{"experts_per_token": 4, "lr_router": 0.000255, "n_head": 5, "rope_base": 10000.0, "qk_norm": true, "init_std_o": 0.0, "beta1": 0.95, "decay_shape": "linear", "batch_tokens": 32768, "dataset": "wikipedia_en"}
Below are experts of layer 9 (counted from 0) of a mixture-of-experts language model. Rows are named router (the router's row for the expert), down (a neuron's output weights, with its number) and show model dimensions 0-31. Each number is 50 + 12 x the weight over its row's rms, rounded and kept within 0 to 99.
Before each expert's rows: a language model's description of what the expert responds to. This comes from a sample of Wikipedia text that the model never trained on.

# expert 38
It responds to: Headings and sentence ends
router:56 46 29 31 47 41 42 41 63 46 30 59 66 54 31 46 42 29 46 37 53 40 41 70 27 28 39 62 64 50 45 43
down0:49 35 46 55 71 43 64 47 45 49 71 60 42 56 28 31 42 24 59 48 30 55 48 48 37 42 53 54 52 82 53 34
down1:48 50 38 59 61 49 63 53 41 62 52 35 46 56 47 57 60 57 53 35 51 35 36 75 53 73 63 58 49 58 45 59
down2:42 46 33 38 51 27 53 54 56 33 33 24 57 50 30 59 62 51 54 29 40 42 60 57 49 46 54 42 52 55 87 38
down3:58 54 45 47 47 38 55 69 64 43 65 47 55 45 47 63 28 49 55 59 30 60 50 69 31 48 77 64 40 52 75 41
down4:54 39 44 50 51 51 34 64 39 40 62 44 60 61 50 42 60 53 61 50 52 28 34 53 64 59 54 43 49 53 36 55
down5:63 36 45 72 49 46 56 72 42 29 27 76 52 34 76 64 62 41 31 38 46 37 50 63 52 51 32 48 55 81 52 49
down6:36 53 57 48 17 58 50 55 61 54 40 69 29 73 41 51 44 31 51 38 52 33 62 41 54 58 59 58 65 60 47 48
down7:28 38 46 46 73 54 50 53 37 51 56 72 58 67 59 40 73 53 48 49 58 54 43 68 59 68 56 34 33 46 70 37
down8:29 12 49 59 48 65 30 38 58 58 50 75 47 39 42 66 44 55 62 58 44 58 54 88 62 45 68 65 38 72 53 64
down9:60 08 48 40 35 53 63 53 58 37 46 45 51 42 44 53 43 52 45 55 36 43 59 54 44 52 48 52 36 50 41 48
down10:38 56 52 56 68 63 52 62 46 67 60 18 68 68 48 54 51 54 52 47 60 73 61 45 52 29 56 49 48 39 58 37
down11:32 34 49 50 65 44 37 18 39 66 37 67 55 42 39 56 52 34 42 48 57 58 60 19 67 59 43 47 50 55 43 45
down12:49 48 44 52 57 59 58 61 51 43 76 55 74 58 45 45 49 55 46 66 57 62 65 41 49 33 45 47 47 99 46 44
down13:41 55 46 37 46 67 64 38 57 25 45 42 52 46 29 58 43 38 63 56 43 29 51 64 69 45 54 55 52 31 47 53
down14:64 35 16 73 59 59 62 26 41 69 72 57 50 50 52 48 24 68 51 73 52 49 57 25 72 69 43 48 66 54 45 39
down15:58 54 60 42 15 43 35 41 57 45 49 31 71 37 36 50 44 59 65 43 52 67 60 50 46 50 50 59 59 74 46 46
down16:52 51 32 57 48 41 58 49 39 56 60 50 46 48 45 73 40 47 57 30 43 64 46 64 46 47 49 40 21 42 58 21
down17:46 46 47 48 70 46 60 49 49 51 51 43 50 28 35 71 60 60 50 45 30 38 68 52 47 62 43 54 32 32 33 62
down18:48 43 22 77 54 71 45 38 54 60 49 38 48 53 33 72 61 54 63 45 69 41 55 58 58 39 48 50 64 54 60 52
down19:44 35 47 41 67 36 60 34 63 42 49 63 35 63 46 27 37 68 58 58 81 41 41 49 28 31 56 67 45 34 45 68
down20:45 49 64 48 52 40 44 68 55 25 52 66 41 48 50 62 47 33 32 47 54 42 54 29 66 46 31 47 49 63 44 47
down21:46 55 49 51 40 68 52 29 61 43 55 23 51 35 68 46 34 38 68 44 61 51 41 57 32 52 52 38 63 72 56 49
down22:63 40 52 47 36 30 44 47 65 48 37 57 56 38 67 43 55 47 35 54 61 57 54 51 64 56 62 56 46 53 46 56
down23:38 35 45 69 48 48 59 41 55 62 42 64 54 58 52 39 82 38 52 38 40 49 47 56 49 39 56 35 53 30 57 48
down24:39 70 58 38 63 43 51 65 37 52 53 64 57 50 47 47 46 54 52 51 52 37 49 65 45 54 52 56 64 77 46 53
down25:49 50 55 53 55 42 46 70 40 40 45 53 48 67 38 60 50 19 44 43 70 52 28 34 67 28 62 51 51 50 43 60
down26:34 48 55 49 58 55 38 33 37 57 38 39 55 56 58 62 42 53 44 38 32 54 54 64 39 71 58 65 40 72 60 47
down27:64 42 41 40 39 62 43 47 37 75 44 51 52 68 42 40 28 60 29 69 42 41 45 40 39 56 78 51 51 44 55 42
down28:41 36 44 29 39 56 67 68 43 56 72 58 79 53 49 46 40 45 37 72 44 55 61 64 41 58 40 37 49 81 36 40
down29:53 22 44 52 38 62 30 78 39 69 54 50 58 65 50 45 64 48 37 54 47 47 54 59 57 60 52 80 40 52 41 32
down30:45 61 52 47 65 75 48 40 61 35 43 36 37 61 58 49 45 58 53 62 64 50 77 36 60 35 51 35 67 50 39 44
down31:51 36 49 66 60 29 52 36 36 26 57 55 49 45 38 41 53 43 71 67 41 41 54 54 44 46 72 43 48 46 48 57
down32:20 45 60 23 52 44 41 32 41 43 51 69 65 43 71 57 67 49 32 46 86 45 50 42 40 61 48 57 30 45 46 58
down33:68 53 58 32 60 34 53 52 44 49 31 56 60 55 54 63 41 50 40 34 43 36 49 61 53 52 37 37 49 36 81 36
down34:40 48 62 58 58 63 70 32 42 62 47 47 47 35 56 64 41 79 54 32 29 31 36 60 66 43 41 46 49 63 60 37
down35:41 48 64 50 17 44 43 74 33 20 50 41 38 58 56 50 45 45 47 54 61 57 56 42 42 58 48 47 35 45 35 37
down36:73 76 53 56 62 39 53 61 56 68 42 73 63 49 67 63 55 82 58 41 41 41 54 45 44 55 59 31 49 62 51 23
down37:46 39 34 49 56 40 48 71 45 36 29 24 48 33 57 24 26 42 54 28 46 35 46 49 52 69 33 56 59 61 48 38
down38:67 52 54 49 40 23 65 47 63 35 51 44 51 39 48 40 40 36 53 59 44 40 33 47 73 45 52 55 28 98 32 38
down39:72 34 43 49 55 44 64 54 41 56 58 62 60 39 43 39 47 51 67 76 58 50 35 51 41 56 52 64 54 72 58 43
down40:46 40 50 50 43 57 52 60 43 44 53 60 63 46 43 53 29 61 51 44 53 55 36 53 57 40 57 63 46 28 45 43
down41:57 39 48 48 37 46 30 47 46 34 58 76 34 52 51 38 65 32 57 57 54 62 52 35 38 47 40 50 28 77 41 48
down42:60 38 28 31 59 51 50 45 56 64 13 45 69 53 38 41 37 55 48 32 53 51 34 62 47 52 70 58 34 32 47 38
down43:52 45 49 34 52 56 40 45 47 44 50 30 29 56 54 65 77 65 69 43 65 39 53 68 59 60 44 43 33 41 44 43
down44:45 37 33 56 68 59 51 43 53 45 43 53 50 53 78 65 46 54 27 52 59 42 44 32 64 51 48 44 32 34 57 69
down45:41 45 51 64 58 41 38 62 62 47 46 53 48 33 51 44 47 58 49 63 54 64 40 53 39 50 54 53 49 43 40 57
down46:44 56 42 43 51 32 53 46 63 41 55 33 42 45 60 68 44 55 48 50 53 41 55 46 28 47 32 47 71 42 59 54
down47:63 48 34 42 58 56 56 46 62 56 54 43 51 47 47 86 58 29 52 61 29 60 45 64 57 44 55 56 42 70 61 44
down48:37 50 50 38 74 60 60 76 53 42 62 64 49 27 53 52 65 36 67 61 59 54 51 45 46 59 43 57 71 52 74 55
down49:54 56 18 64 42 41 50 51 58 72 44 69 48 56 44 51 39 34 48 44 36 57 53 32 46 28 68 65 56 66 65 51
down50:57 67 66 36 57 43 58 41 53 53 46 60 78 46 40 63 62 33 43 48 32 39 47 62 65 56 34 48 53 45 32 51
down51:51 51 61 63 56 41 52 47 62 29 50 57 48 25 81 59 27 32 78 54 52 59 49 47 32 29 45 42 53 99 43 44
down52:56 48 54 62 63 41 43 43 45 44 50 65 51 38 44 40 53 35 35 33 50 42 49 17 52 45 47 64 62 47 60 61
down53:59 54 39 48 54 71 38 45 42 59 29 42 46 50 56 72 70 77 49 55 53 47 45 47 52 63 33 41 64 42 52 34
down54:26 32 44 62 68 32 56 50 27 58 37 68 57 58 61 47 40 56 48 41 46 49 39 70 63 56 57 53 54 37 52 47
down55:33 40 46 39 63 41 29 39 59 50 52 36 73 48 39 39 29 58 37 60 52 18 40 57 55 72 51 60 46 29 55 62
down56:50 59 48 67 47 45 43 55 48 49 62 64 73 54 52 54 64 63 23 61 43 68 49 69 45 70 55 41 31 54 45 40
down57:50 54 65 71 56 40 51 34 61 43 39 40 52 46 38 39 42 54 40 49 32 46 31 56 45 58 52 45 48 37 43 59
down58:87 72 46 61 59 44 13 62 55 51 38 59 44 46 54 30 62 50 57 70 55 57 39 33 38 59 57 55 48 26 37 56
down59:50 48 62 51 65 37 44 51 60 51 65 50 57 60 46 48 43 53 48 57 62 37 45 31 48 54 48 34 50 29 55 45
down60:70 61 55 65 72 60 51 22 41 30 52 44 53 46 47 66 61 57 36 24 62 49 46 51 57 30 58 60 49 73 49 53
down61:49 63 55 51 48 43 46 31 53 36 47 23 65 64 55 51 53 53 54 58 62 45 83 56 43 47 48 47 66 66 30 54
down62:35 61 43 38 48 42 39 58 48 53 42 36 64 48 58 51 39 34 63 57 52 46 43 31 52 57 25 41 39 49 57 39
down63:56 48 50 52 37 63 46 69 64 23 54 46 61 52 51 53 53 41 67 64 41 61 59 40 40 61 74 60 46 30 48 42
down64:48 42 44 40 58 52 49 80 52 40 44 60 37 56 49 55 33 73 38 49 54 40 57 60 55 53 57 37 36 43 65 55
down65:34 25 78 59 66 61 49 40 55 59 57 53 42 48 40 18 49 50 30 50 29 62 51 51 64 51 58 52 38 53 39 42
down66:61 53 51 54 57 58 32 63 45 27 54 19 21 53 31 45 77 78 62 45 57 52 36 52 56 60 35 43 37 30 59 31
down67:69 43 42 35 38 52 50 37 54 76 35 59 47 52 52 53 37 30 64 45 49 70 43 46 27 45 62 65 46 70 46 61
down68:55 35 55 35 37 41 26 68 49 71 25 51 44 51 59 43 49 75 39 52 52 55 61 53 57 58 68 38 41 63 51 34
down69:41 60 47 24 63 30 58 37 26 41 39 23 68 60 28 51 58 43 61 41 66 54 43 44 49 81 52 66 30 46 47 62
down70:39 37 47 66 24 35 34 48 32 57 42 58 46 45 58 62 89 65 49 48 47 48 55 52 48 44 56 37 50 36 70 68
down71:57 63 56 42 50 51 45 49 33 69 37 44 45 37 50 65 59 54 64 74 43 56 48 60 38 59 51 63 45 45 64 69
down72:59 48 59 55 42 58 35 17 40 48 60 45 58 46 62 76 52 50 42 42 43 49 61 67 57 46 71 31 48 32 53 51
down73:40 69 56 72 57 53 78 70 40 55 53 69 35 57 54 58 55 51 61 39 31 63 69 48 40 42 55 24 54 71 44 38
down74:57 46 64 33 48 61 39 55 47 24 51 49 61 55 47 67 81 47 40 53 36 46 48 50 61 39 25 78 53 37 56 31
down75:50 41 42 44 56 50 37 59 49 61 61 54 75 73 52 58 38 39 44 27 66 48 43 56 41 40 48 34 52 29 48 68
down76:44 63 35 42 71 58 61 53 44 56 61 37 41 79 37 57 41 37 38 74 55 31 49 50 60 25 78 52 41 58 44 53
down77:77 59 25 64 53 45 60 46 47 39 58 61 74 40 38 75 37 55 23 57 39 55 64 51 36 62 42 54 60 26 59 67
down78:48 43 35 52 44 52 46 55 64 38 54 48 66 40 37 58 74 35 62 58 64 88 37 22 47 42 35 62 27 55 52 69
down79:37 60 50 52 59 52 49 51 42 45 50 55 33 53 58 72 40 39 55 61 55 65 61 44 46 43 34 35 30 39 49 81
down80:46 54 54 54 63 49 35 47 64 49 41 41 64 35 51 50 56 65 74 38 57 58 38 46 66 70 52 23 65 54 43 49
down81:51 47 76 73 35 54 41 54 66 42 27 36 47 73 52 52 51 56 44 25 40 49 69 44 39 51 36 35 61 27 67 58
down82:27 50 63 46 47 54 49 52 56 59 47 47 58 49 57 46 57 58 48 44 66 47 35 45 55 43 46 32 50 97 53 52
down83:52 68 57 61 38 34 47 41 46 66 51 34 57 68 49 46 68 82 55 56 30 34 54 52 37 61 57 65 52 48 39 60
down84:69 51 37 20 65 54 40 52 69 48 33 54 55 46 50 38 40 55 44 66 56 92 44 57 57 36 61 52 68 49 56 54
down85:69 68 32 56 37 50 47 64 36 63 49 34 71 46 47 44 68 46 67 72 52 59 55 51 56 43 31 48 38 32 47 57
down86:48 40 42 48 47 67 40 40 51 62 62 43 35 53 51 50 40 58 50 49 58 60 51 58 59 25 57 64 62 62 50 60
down87:43 37 53 48 22 68 31 52 37 66 35 58 59 40 31 62 60 55 45 57 57 43 52 60 35 53 70 39 65 48 41 35
down88:45 48 41 24 67 53 48 44 37 67 54 38 68 62 38 43 38 49 47 34 40 56 41 51 69 45 28 65 53 43 41 61
down89:54 62 52 50 53 13 40 57 32 39 69 56 42 48 49 49 31 67 77 43 55 66 57 67 46 51 45 62 58 52 51 40
down90:50 40 65 39 57 53 56 70 53 40 48 50 56 54 43 48 51 49 39 54 71 49 44 29 52 52 49 36 66 72 37 51
down91:63 42 69 63 21 51 51 61 65 37 51 52 50 49 31 51 40 41 34 58 48 66 41 51 80 42 58 60 45 38 44 61
down92:39 36 38 57 59 41 37 69 69 59 40 30 77 45 48 55 75 47 42 34 43 53 51 63 53 59 39 49 46 38 66 38
down93:46 60 53 51 70 54 40 60 37 54 50 38 34 60 55 36 63 56 44 52 22 39 51 35 50 44 34 53 40 37 46 44
down94:46 50 38 44 32 67 71 56 47 57 45 44 52 62 59 34 54 59 53 44 44 58 75 27 75 58 37 62 61 37 66 32
down95:25 49 79 57 64 77 59 52 21 34 57 38 51 52 52 38 44 44 29 48 61 61 57 50 57 56 48 63 58 37 35 46
down96:26 54 58 66 48 53 47 69 37 44 70 41 68 62 60 43 40 26 46 37 56 67 54 67 36 15 55 37 52 65 53 43
down97:77 47 59 50 43 31 46 30 41 54 48 42 44 65 53 53 45 69 62 41 71 48 31 45 47 56 46 34 56 72 31 52
down98:66 51 42 46 50 52 43 62 61 67 42 44 58 52 40 61 58 30 47 35 34 67 61 64 43 62 46 54 53 47 55 53
down99:45 62 47 55 63 58 53 50 58 52 42 11 50 79 58 57 32 47 42 33 30 58 60 28 62 64 23 44 34 32 77 58
down100:79 60 51 34 66 51 67 65 33 58 57 57 48 55 50 68 77 93 61 53 34 46 36 56 29 40 59 52 46 26 53 60
down101:52 35 49 44 38 51 36 66 49 51 59 56 31 53 29 42 46 52 55 60 48 52 41 33 57 51 38 60 32 54 67 61
down102:71 62 51 39 44 64 41 73 58 47 65 55 78 46 61 65 39 43 50 29 58 54 34 48 43 37 30 68 36 32 39 40
down103:41 44 47 48 21 36 50 42 64 47 27 55 48 60 45 24 55 40 66 58 51 47 52 63 41 41 74 51 61 63 49 70
down104:56 66 54 64 54 46 40 36 59 35 45 43 35 36 47 46 38 38 58 69 51 38 43 52 47 46 35 45 50 49 28 28
down105:52 66 40 56 26 37 69 43 83 55 47 59 35 68 48 47 40 45 38 66 31 49 55 38 74 58 68 65 45 60 55 56
down106:64 38 64 61 66 44 29 53 51 38 52 61 67 63 39 53 49 28 50 63 56 39 49 73 72 40 53 35 56 53 65 57
down107:46 69 70 70 44 55 56 59 62 63 64 45 57 46 59 54 70 50 57 50 36 59 68 55 62 63 50 81 39 55 36 50
down108:43 59 62 59 37 46 71 47 68 57 43 59 18 58 53 42 30 47 43 39 44 33 57 42 64 39 51 40 29 64 75 48
down109:45 58 36 52 49 50 51 42 57 49 46 38 57 52 54 65 46 47 52 54 67 49 29 46 59 47 63 59 30 41 41 49
down110:55 63 62 43 75 60 36 42 61 48 47 51 43 53 55 51 62 53 41 40 69 47 50 34 66 57 70 64 53 39 57 57
down111:73 58 41 80 59 43 63 59 75 66 30 68 45 48 48 45 76 48 52 62 57 28 51 47 36 57 58 50 70 62 46 64
down112:47 62 46 32 40 59 49 70 26 49 67 53 58 55 70 42 32 55 64 37 73 64 43 61 35 56 60 61 62 61 48 45
down113:43 58 19 46 51 47 37 53 77 61 50 43 88 52 47 58 37 37 53 51 66 51 69 50 31 81 53 45 51 42 43 65
down114:61 62 49 55 36 54 48 32 58 33 35 46 46 39 56 57 55 50 53 62 46 52 28 54 48 44 72 62 57 56 45 51
down115:40 32 58 56 65 38 31 30 58 37 53 62 37 42 51 45 34 69 55 36 37 46 37 32 48 46 62 61 65 62 72 60
down116:52 52 59 50 58 46 49 34 39 40 35 37 58 54 46 53 61 35 54 54 41 57 49 29 43 46 46 62 56 60 45 43
down117:49 40 31 39 44 69 52 44 48 50 28 61 63 38 54 42 27 61 41 51 47 45 36 55 31 55 56 85 50 43 50 24
down118:39 40 48 67 42 60 54 63 41 46 58 54 63 43 52 37 40 55 44 27 38 61 65 61 36 18 65 24 38 35 68 36
down119:55 36 51 62 41 55 33 56 44 60 55 42 26 37 61 46 38 25 46 52 45 46 60 54 48 52 60 54 47 73 59 58
down120:59 55 29 60 57 56 54 34 34 56 52 22 57 56 51 53 29 43 61 53 53 49 61 40 64 63 56 46 46 58 38 65
down121:31 68 37 60 69 46 53 62 51 51 79 34 77 68 54 44 50 50 67 56 47 80 26 59 47 38 23 44 25 42 48 63
down122:57 41 38 43 64 56 36 27 59 50 48 63 53 55 37 37 43 32 32 63 75 66 61 56 64 56 43 61 31 50 48 55
down123:47 47 52 46 34 77 34 66 58 32 70 57 44 53 52 36 46 70 69 56 68 63 51 48 43 59 71 55 49 49 47 51
down124:55 68 73 34 39 64 36 37 46 52 54 48 63 40 56 66 54 44 58 53 67 59 57 46 49 44 50 25 51 26 49 56
down125:35 73 60 25 60 58 47 58 54 36 68 52 46 57 47 43 36 58 41 51 48 32 50 57 62 57 60 71 61 85 47 57
down126:46 66 41 26 69 51 48 34 51 42 41 40 49 32 46 36 50 35 62 40 24 55 54 39 38 44 68 60 49 55 50 41
down127:53 50 52 56 55 33 34 58 48 44 75 47 56 38 42 50 44 59 43 68 53 67 50 54 25 43 31 49 34 33 41 45
down128:67 28 52 31 48 21 59 30 79 67 62 58 51 59 39 40 46 49 44 41 50 57 47 27 37 44 33 38 37 62 34 41
down129:55 48 50 43 55 50 41 54 45 56 24 42 46 56 50 58 55 54 46 37 57 56 51 48 51 44 65 47 51 45 57 67
down130:47 64 59 43 49 51 58 69 51 53 56 40 63 50 38 45 39 45 52 47 47 70 39 42 53 65 47 40 30 65 52 51
down131:24 63 32 55 44 50 52 30 42 58 48 48 43 26 55 32 43 62 33 51 46 56 38 62 37 43 37 56 28 45 45 52
down132:56 57 56 56 38 50 53 47 51 47 22 50 54 57 42 72 62 64 59 63 43 45 53 59 49 49 46 64 57 36 51 54
down133:42 32 60 59 49 51 59 50 33 69 30 57 51 76 47 30 73 48 54 36 53 64 33 50 39 57 52 89 57 52 57 34
down134:52 70 47 68 52 60 60 32 45 49 60 55 79 74 54 38 42 37 47 55 40 50 50 55 45 45 63 38 51 37 74 35
down135:64 52 47 48 46 51 50 75 69 44 58 62 33 54 60 59 63 28 54 41 60 53 33 34 75 61 50 53 62 51 43 42
down136:47 47 50 49 62 54 28 70 48 54 71 49 63 26 46 32 39 70 53 50 49 33 56 37 49 65 48 62 51 61 37 64
down137:44 62 54 62 56 50 46 45 41 58 37 25 71 48 45 46 39 66 56 72 59 47 48 60 42 68 36 48 45 57 64 53
down138:45 25 33 46 33 48 68 67 59 63 74 72 46 45 47 52 52 56 48 58 53 55 37 56 61 37 51 69 35 68 47 44
down139:55 36 76 45 49 36 19 63 42 56 54 48 40 65 59 69 57 53 58 58 47 63 63 69 28 62 53 74 37 34 48 47
down140:52 83 48 37 46 62 36 45 45 46 58 32 62 40 64 54 30 50 57 25 37 64 20 57 54 55 39 55 51 40 60 65
down141:44 50 47 28 56 61 27 51 58 37 54 52 64 59 59 39 28 50 51 51 61 65 53 56 51 55 63 36 46 44 50 67
down142:49 43 47 44 67 54 48 55 55 37 70 60 57 38 71 36 43 55 60 62 54 31 53 38 68 37 34 67 43 38 60 51
down143:34 53 34 42 44 61 45 50 46 22 64 29 57 50 44 45 54 63 29 55 47 38 63 60 67 43 24 57 50 55 50 50
down144:45 47 36 47 57 55 56 49 51 65 61 48 38 42 52 53 69 40 58 54 54 62 62 57 49 42 45 36 54 62 46 49
down145:45 42 58 52 50 54 51 61 73 40 41 57 48 52 63 36 70 52 24 61 51 33 53 42 65 36 44 57 33 18 52 54
down146:60 62 54 61 48 34 33 43 23 51 56 35 56 37 43 39 43 34 53 43 58 39 57 30 52 67 51 75 52 72 36 40
down147:46 49 60 56 36 44 58 32 51 61 40 43 65 42 36 55 26 52 63 67 63 21 53 37 74 62 58 57 53 53 38 34
down148:44 75 46 45 48 39 54 60 48 43 39 41 56 35 48 34 65 54 52 47 54 58 65 46 41 52 52 50 56 56 49 20
down149:47 34 36 49 38 57 25 67 45 56 53 49 43 66 46 66 50 74 63 57 45 39 52 35 74 65 45 66 36 54 59 41
down150:31 54 50 55 50 58 47 45 57 43 82 45 48 41 61 38 46 53 44 40 56 50 57 38 35 64 35 61 45 33 63 59
down151:52 62 25 52 63 61 36 51 45 50 61 34 33 59 72 72 52 52 54 84 33 71 58 48 47 50 73 45 56 52 60 72
down152:69 53 39 48 53 44 32 54 60 47 63 43 61 20 67 47 44 52 66 52 70 44 64 59 49 52 59 47 60 55 55 44
down153:61 55 52 55 45 53 51 27 51 48 48 36 37 42 65 49 42 42 42 23 63 34 56 55 73 56 60 45 27 52 51 21
down154:34 52 60 65 17 44 35 53 53 62 57 58 50 36 68 52 46 53 39 61 61 65 62 59 54 35 41 31 39 69 39 68
down155:43 48 40 53 35 48 66 37 54 38 40 38 46 47 78 33 56 50 37 50 47 38 59 50 53 73 46 56 45 55 64 47
down156:44 54 47 55 45 46 48 62 38 35 51 66 46 47 44 53 48 46 46 68 43 68 32 39 66 63 44 59 39 47 42 64
down157:57 53 57 48 80 46 48 45 62 48 67 24 54 45 48 44 29 37 43 39 37 45 49 57 39 41 72 47 53 42 64 47
down158:27 30 52 23 56 47 70 44 58 54 55 49 45 60 38 46 55 62 34 38 62 61 61 43 57 69 44 59 65 36 49 53
down159:32 46 51 44 64 35 35 48 42 42 41 51 31 59 41 52 51 63 54 55 31 59 33 41 47 51 51 45 45 53 44 47